Weights of a small mixture-of-experts language model, trained from scratch on English Wikipedia: 23.6M parameters.
Below are experts of layer 5 (counted from 0) of a mixture-of-experts language model. Rows are named router (the router's row for the expert), gate (a neuron's input weights, with its number), up (a neuron's input weights, with its number) and show model dimensions 0-191. Each number is 128 + 24 x the weight over its row's rms, rounded and kept within 0 to 255. Numbers have three digits each.
Before each expert's rows: "mostly gets" lists some tokens that are sent to it at least half of the time. This comes from a sample of Wikipedia text that the model never trained on.

# expert 38
mostly gets: " He", " n", " it", " he", " who", " She"
router:102139080119079120159097121177127117122167131129163169123119122130147139162125119158153154126155110142156139127143114159135163120128091108164121128187091120111152136133128139126093141181134141150104124114160108125132133124159120128067152120132140084153166143132193103138148121067173101151097126155134123146092127184123115143176148152148163110119152129143110149142132139113120137124091128127086090152114133113101127163137127128179132161125094105089151140118119107090144128130160181141116107126147148117140092093134133096104152112109108127145121147156106093124117134129126120086
gate3:118154176157165151133115091129102180135131077155137150117122149077150161107125157152143148168143126115142167126112161129110125143146131121111125128153099097083156126142107089139153119123105140093151108144110102114123137120152136155157136152139159146158131130107147102140135138126114119121154101088165147138128121179149121140134056126110110115137110106076138115127136116111059139127091111143143096119135120113117149111105139133157130127125154117178154186180128147074162147145141084152160086119135150083137144152126116133117137102135086108157114138106102123149150124169111125143
up3:175128120154159077099166119170127093128126098148104123133134118139171126125122122166143129176166130102148092109137122133160141094115122156141130088115138175110126100085112114107087098142115140140142138156128124141106120165132150089173122142145108148138124156107092140142109114105107116123130157130130142149095084143108116091108154129128137084130138152102114110109105109135099104115138127149144096144141099151135124131156134154129111130070082141116135131130157133139088145106131103153147117118145175119098096118132097137117187164080051144133148158151110099123138110168155172102
gate4:153114146085104123158141140150157131146147120153116134113101177146147069107127104117137109152120081162164098129163135160152116127109139107156157111140110099117151138117118101130117154101107135168141154128166102109143133135169176105139141150144152178097161128120101141138132117125155077123144124130115159104079072177152118126152135144151127124144131123173145083139137126144191118151107104141131126110113125100077135125104126117142142138134084065125095142122108171112133153128160158111107115142154116115111152087187141119122167111118129121152146160139114099127138136127136144085
up4:139151134095145156080147108122102085109138136116105142141164155138129137142143157116157135150164136084148167104140153143166122163102149140121113106093096114135143143135105125124165186147194089140134113122133113154158134143149166158151121114136151115112167108116123133116093124105126102162121088129103123070092117157116158151183123136088099146115093084133137144113134102134128099142078139119141168131095157132129104092124123135162125163097112149127131153164148107132077143147133133093085126146099126085093107094113131144142119129134098135096140151145137108103087088136132115138
gate5:148169126127114109102094109128112122131128092138126153160122118090133090101110199134129149107121075127097144099110174141134102126106081116124156091113089095119168095160125122127081114146149136144107115115102133126198169159120129167169121113139128175128142138110115120130145111124138150079108169113102130115121151190122142138120107147143123094102145139118130105124126158131162134091157154108143125107122136101100145120149147160128150109122170151162103125115120189106151111102134146131109146163138124121092130101154114103106094111163148102179140133114157143145135123175122150131
up5:152146085130120075152126101115157174139128121103113161137110115115142156146096097182121083143141139128129164116136128121121198102108118137130123141143105126118126123113088150112142121096115125140163103114119115149180107114146159160144087108131154070090111116160107131127144124105157155112131099110106137124138106111133117145162139157134133136151126094150103152083130117152176167151110159130140104097104109123104156113140150077158119104107135138161113114105107119133155159185106125131128130106139100135118143088133153150139123165125118189144163168094138114172092169143140102124
gate6:144113165107110104130141129114113076106130142134129144152176180111134165156107141149103121112096115130116183144100128139137143103121113142130081098103136170099178126152111107123134111156115097100121173100071096178084139084086145119145106120161137179129127131147092117121127160093141124146150093159153152128104113114069140090116124149129122146124120165129127146116172150117138125141112178112148152127094127084137128108119146108093149118129155097091076123182162130151138144115120147122101126130118139135088146150135147106126104125145099097113140126115108165120143141155124117119
up6:097116123140134115120106131116138127115094130113170084147146131126145149126094116131108165138105128102126149176128149136113162082134100116091160078144148166154138100138121121108167126142126108104132147119145100155126113126088117098104156143115131118158171139122123134112098132106104144178126150132143096108096144123103113137066168113115124120148053117121144119118132169147144130087118115106143209091136147148142094133121109124135170140155102106124137096175157090151105146140139141160132159166118102107119141165206145151097121109126154106113121120111125141113116125147129171133
gate7:127137101109129162102116154148133116130148152150105134104161144144109154103123117134108142073127146118104145183160129081129084182107112152116123045082165139139109112131113130124124143109125157137118152127118133113090103113099133154154125091132137115149118099156137134105126099107151099140100118132124145150140185064178146101122146088127075124088143144149128126154140136130117112151113129168131078121133110117177141122150143095119115151129109118126090127103160120165149102158098110157101158138125105130151139154090100140111139145096126170153152158162152094138123152109110118122
up7:099128112097131129128126125089093126099117083140095102150120124163137142104151120124149145113122138156115140110136151108109092131132096129110146087141112086114159125089115143176145102108097142104149126134128089131116090107123170119157130127082126155110220100134107099095140121144123117089145121138118162140109137118136135115099071156117133085125109100110082177127113115140129113166125128180085146104117154116093158121133129103112149153106125108147134125125134144117130138137120135158164149123103146089105123113112124120100156147173088127109150124135178167156105121156097107063
gate8:139130124171093126124173127171114128158125139149158122145124128171092139114162153133135110065110142147118121139158141091144106160097087112054137112135103117105141110143131093131101118129144100092125152130115168136135141118150166146128130161120162113114147133129124133162146069144145145121097127103134109131100142149122105124098162127121108102151122116133090161124139136131104130157090069129088109122138118146146151179094159146115089124095107143111092134153143171143121098155073142093112081133165129134114124114138110156117107163142123107142130121100140155076122162084100118143
up8:063146086106103130107123170133114072137139124127148141154138154147110120106154133168128119125107121123143152106057114103130156106109117113103090136149138158116150118124143098109152135154127137137082135078167144095134125130135143113088107154121167134140141131138134093136188132102106129093116103113107125149151112137140140086151119152161115117144120114135162113156107136106178092128113120094141095121103097154113128148123141115134124147086197123124146176141122153108158172118158082117092116140149138115118100107154165173155141094133144152156089107123125145111159147140146163123
gate9:141137137161138133160141104125112077099201127113126161125176106168125142112094132138055154142128126162140097128126166100099152182127173145149123136115139121114137106131136107158102099114092109147113125141108178138092114111117134121141104104116109123110149149165143155155143116128084144133124179138126115155180111137127151163102125128156168087106165142084146137122092117148089157145109095108127048148137116132138122083116151154107117122122131133131141107148194170138140121106102097127099141143105092128130136109140123136095139130092123136126154140129127117121127127116143145134
up9:172133122102124109090107129127129135147155132149104126172101124134110142136090104175174106152136096124154132150157114111130122129141096088149104142116123103130077084111122136122135126148187111104156136142167153162133122138138111137154110167131186100104116108152132128100116112100135127144116156138121141165159100128116169145150153151060131125115148178115147132101153112160102166100153164117147114127150102180131132123117118106104145089083130170191123144108108064149170082118122142137121119117109125121152107115126133147139140118147137115156155130142103108142152150089145139144
gate10:112082159085091122100104140107149095127160152122157119105137101118117103117133076160157156150143148146125121149111131105127112122088109104157091144160141108197158123155150147143072128099105132134106123112110121143110132094155139124157106124127123121141143132118105143138107130114107145160150147130142128176093121122113088153138120116111112069151116189132117128154080134149129106096151168151135168134115148103159098117125114111149134123152097093114149105157114159120150102103138173153135090099135160162147162129146089081117150111137151143101101108099093157125119150094154152141
up10:130119164120157068154101164118166142131165155116126152156173106158143121122124129134121113186136122158103140124141073098097099146098138102117149134159140133127135080153146099113160130099127139126144118117129106095094127113101147136147104132122075096106103098138130132167163149108151127137083139141162087121135125179128102122122141124137116115190111139140128143140103137112108096148157107123159126089128127153111188122166113094110117114124127148087152130121164138148138103149108128108083124109154123143098112113126116158126098145106097115096114127116038107114141122101141132101
gate11:135119158147137132104174083127103121132137111119144137093144131144080147096144127164167104110109166123104123084123157148148149128091132113131123134129105083143142140122140098156118097132145099134088140131089106161143186154145115118137119104115155115114159083138068146118175137112144142095120164101094148066142109122105136110122107159141131105090151160087096136121096117151097146107142118128079079117100146137102087137142092101121119089147099154150132120148125128118125094128124130131138100113116144158126126085122078131129131105132143096102187133118129074113097126106128148131
up11:084103152114136140119111126109115149142133157151117138127119122139130131119153161130170138113129141088189124167160178120117144133099135153091136114116148153120120132095141095173091128046140141106125101146111123128103116138105134122128109109136135122139112116114125099121132118176081106140160138124152120099135100145125153135091172140127140124128083162145151153096126098141116103099161129104192131110120134092122097141137132128128112104134185053154134165106107135187129130103147148149102121127133132141145124088097141126130112192132100098098136091075126115152134146127138154135
gate12:093133113124082160098111106169115099157132081117103125075147152066132193161169155115154114129122133096128135082163183103134145117121136143110130082076125149198123146103171170107128089098127127099109121105112123104110117108102139122129150106142147110117129138114115152152141117158127104149141123109131155127147081145123158142151162150098101145129167130142104144110163118132093167117123174136123090133131090143083135128102134116163142118130123134088124143166143139143127152155097139126150091120142116118124121098118124088148125122149156075133132120148137130135121142114159137132
up12:122114135080153129120148142150127125139142143151121120109116167063144106185144077123112149145177141114125144149129169154137114118080151157123144117145130122108151138155096117138097122143145132145167116127119146129098093132092146153151183130155105139114127120115169118176132102127103134091096154126114108116132148117170125105112124126116140165094166118131150157132126164111106138147165106120067134095072126100141130165137103091096145171142138139116153150113139146100116111143102118077121158097113090145132164180118113139120145115102140103137117095085102122101123167166113145140
gate13:127110138118100127095123158166077158148200129160145113100119110119107147092132126142150134100167126106142163149099155114137154161145066097133157133124141101148143088151139119081129117118152125125119099123127148107164141141136072144125094124145154162134091098099115133147144082126124146147138155118135122170140128074148118147110109102138130119160097137107129144154108061102138118139132123157123133165111158134101180159131123100146109122148157096116160133124158127130103168136089081132125133114134147137151091141106099148104099117076125113124130164110120102168140155139140094148
up13:092140112148155151132129121112156100165111118088142135134125133126135130142136117115115121127124145133135109163123122130128152138143101133109182160162117115188131159135111126144135150103173158110120112120140108145135136112111153085164129126100128117115085120129093077118168183157129110147097096162108117113105171083091117147092158127148136146146186146147097092165081139146104105189130106135107150107104158137166105091115129081135096124141114160117179118161157142123131124126135144157106151160130105127106134115185105113141112117115129144127104111105143092161150088106164151139
gate14:107091121150110096115108138143084124127123171146109145110081122137110128136108171142124133109151142105101108116130102112112156131137114154131142114110138167090136147170111135088076138116119171119166106131127125144151132113139119140131169083129154119145104148154147103130116114138134150120077149095134144126101166143165173111169101121168171134102143167091128137118151154093139120154117150124128107161124086127133144119126095173138172140171128118098080124060096091100100144153096132132141097101145100139153141093132110157122107151142121160144153116124130098128103148110079128084
up14:136084157107113156111153137102121163123161141140094175155146173144114092129151140121125152161105117135210142134097137135110143126140087125124105113172154119147084146158137119105149105148131096129167146125110112100094132119107107113100114118158107092135128134099140157126115116168143089078125096140099139123141118119087132141112105113082105124134090131093140145165129088104128119107130131168127142121136148169158098150142128111136083131152094165101120140126129129156125099138126190122101113169128157158144146123116189089147104138132113098130111091105122162097139143123153100120
gate15:130087163120146113138123089161149135137175148107151136130139163152115112138132141149095151072161114139141086106097130092127133118140126138137089073147120137147158118150145114165109115138130166109119078155097092161131167097138175088138133142091124110151142106136161107144126134118151143144112142191120140121098089176130126133123162191152157146136109155107095117159096106113134057127152179103116127130096120123154141172155142148099126132121108142163146114141100150149094121123129122166110141134107140126144159084148114125137123106118163136155107160117131146112125131134152100134
up15:111124127143101149162135102136141137158105169110155103144120162099164091187129112153111151126120078155151130131122114053137103119116128092133101131123105105168140092128141125130081167140120116148118131145095126078127126118177104110095126097105106123115093143104120095122091110116126142106108127138143170111117090120138141106138108148105153150082146154166116120115137125144132129154114148091119134160153136138141129134151154088107140125128076111104161123191104117115138106116091140109125144169141152119121138143137137091149153126126139131105102140144169114139168064121150135197
gate16:113080150076142127149084155154154099151108107101112157096153128159147131120098118171129068105161119116161116137125116145155131119074129108153115169156108149158123086074127142109098173099144169142117168125142114122120164141133154142148140148120119122133141126135127088154124101145146152088112142183135110158110089136108128122145101185097143091149141109127128101111163160118154095147103163119112090140103161117117127117135169120133148112081132148115114087120147136136113119107106133117131111103134127116150111120144103136097091099094069129133131150122141135141098112141165140090
up16:114125105130142122114153145131147148160154125182149140160146120094094122140119143150119131131151160162130129093076129117161134164090141135099139125123142157114109120136102159136131141149098105106116158116155106136125174118104145129165132140100163156135115133117094133117103137136146145175129158147131122085126144117075124104172129112103108143086144124167088125117104131184084124171136186149135115108080111142131169107097100164118120083077113091121111094136094108103091173117121097142164139115153127123094122176124159125118094121164125114114137152120166161136093134124142135117
gate17:127105090146126109112125142151176112160110124147154111103095146106131163136116099132152116106134135100128119118098171159136145123136127140119159135091129144114114158144144157152081153134100173116190104133145114135129163135168129140123086137108151093118131144213112120130121119083147113140085166146108123159143134107132098172147158173073186116107126148166152144130112121109155149158154146096115136143104104095145102120121156146147175139133110162177142128117131127133130119129085093124141131156123108143106134113158120128134122089144150159163107106127103143154122118095139169096
up17:148144149102128126120115126153159109107132146119141127151133157146119142121128144094150164118101108154097130129137127106120179123123100146095131176104151156108121101089114122128106079081090123107122101101119175152115106130125146178140187124131123105150162110113102106088128075157137146139107104119121135144125121104142132158094124086137097124151135062089135097135126115146108086100139144165163159113170130121068115136139116127114139090155140187144113153118130140097113135129116099098138128122169122144121121175108143125111071102140161114153141100110152177102109137129120098110
gate18:118153152115148113110158138132110121122160121133130126130151142116108151074133167174119108125131099114114148150131130118149152135087147112119124126143149115113111127130104085144092106135139163165148150122131140093087077159072109109101094174130116085147114155134114135125109092140132120114149121150162146139147112103140131129129124125097160116108154137181154109113114091154184129159090155160100083145116117137175070097138139138109145148182104149130124106131102116136115123141126119095123128126126117178122162180115133134105133114146116105129143085080153169132139139068170110168
up18:103125102148167110155129099166163161134114105121126071125191117148096170106128114132116125127102097129114136123116131131135147150149180118122104128109137149138128139116142103154137139081200118136115134114134099187112148087101162116137108133130173123111086132157121141104119140120140135155135166107119156115136108098158106125086138113117126111127107168113163115154130147152158156075115138128139155121063114162157158104091153143116093130136130102142164111174122155119135166126125117160113128177152136203122141139151112127140162160124097095126133093142138126135144145128118116140
gate19:154076165147147165110133140150131117164179125133130138167106080164138139130147111134133129118121113089102120158091129128137170160157130147125128114143158108147150116130158125135069139175133158118127093127126126134121143103162101128118123140124086131107138124134144107123189134117148141126133125110077139128152149110114117154121144139147151094086159109116096110181099139074147158099116095154123099101138130133142139149109095116185133151108110136103117137108121094101086114106172105128076109138155135133093150103136104146110127169163160089163116141138148112158095111086147152108
up19:115140142109185121146120134138147115133136112139173138094120141093100129114151133108080083141134139102124096112149123081160133071141133133112124113163062101142126123090117116171156172108144148083118096079148085151088069134170119120148132094126116145135148099084129157120131144141126104148097157119136113127114152106176132115109129153144111114108168129101143085096096150108149142132170117143175142136137208150125143122134163132154158127114152109135131143137142103115133135109143127116164092131156160139144089114122130118135131119174112139124127124133169123134136089117132131110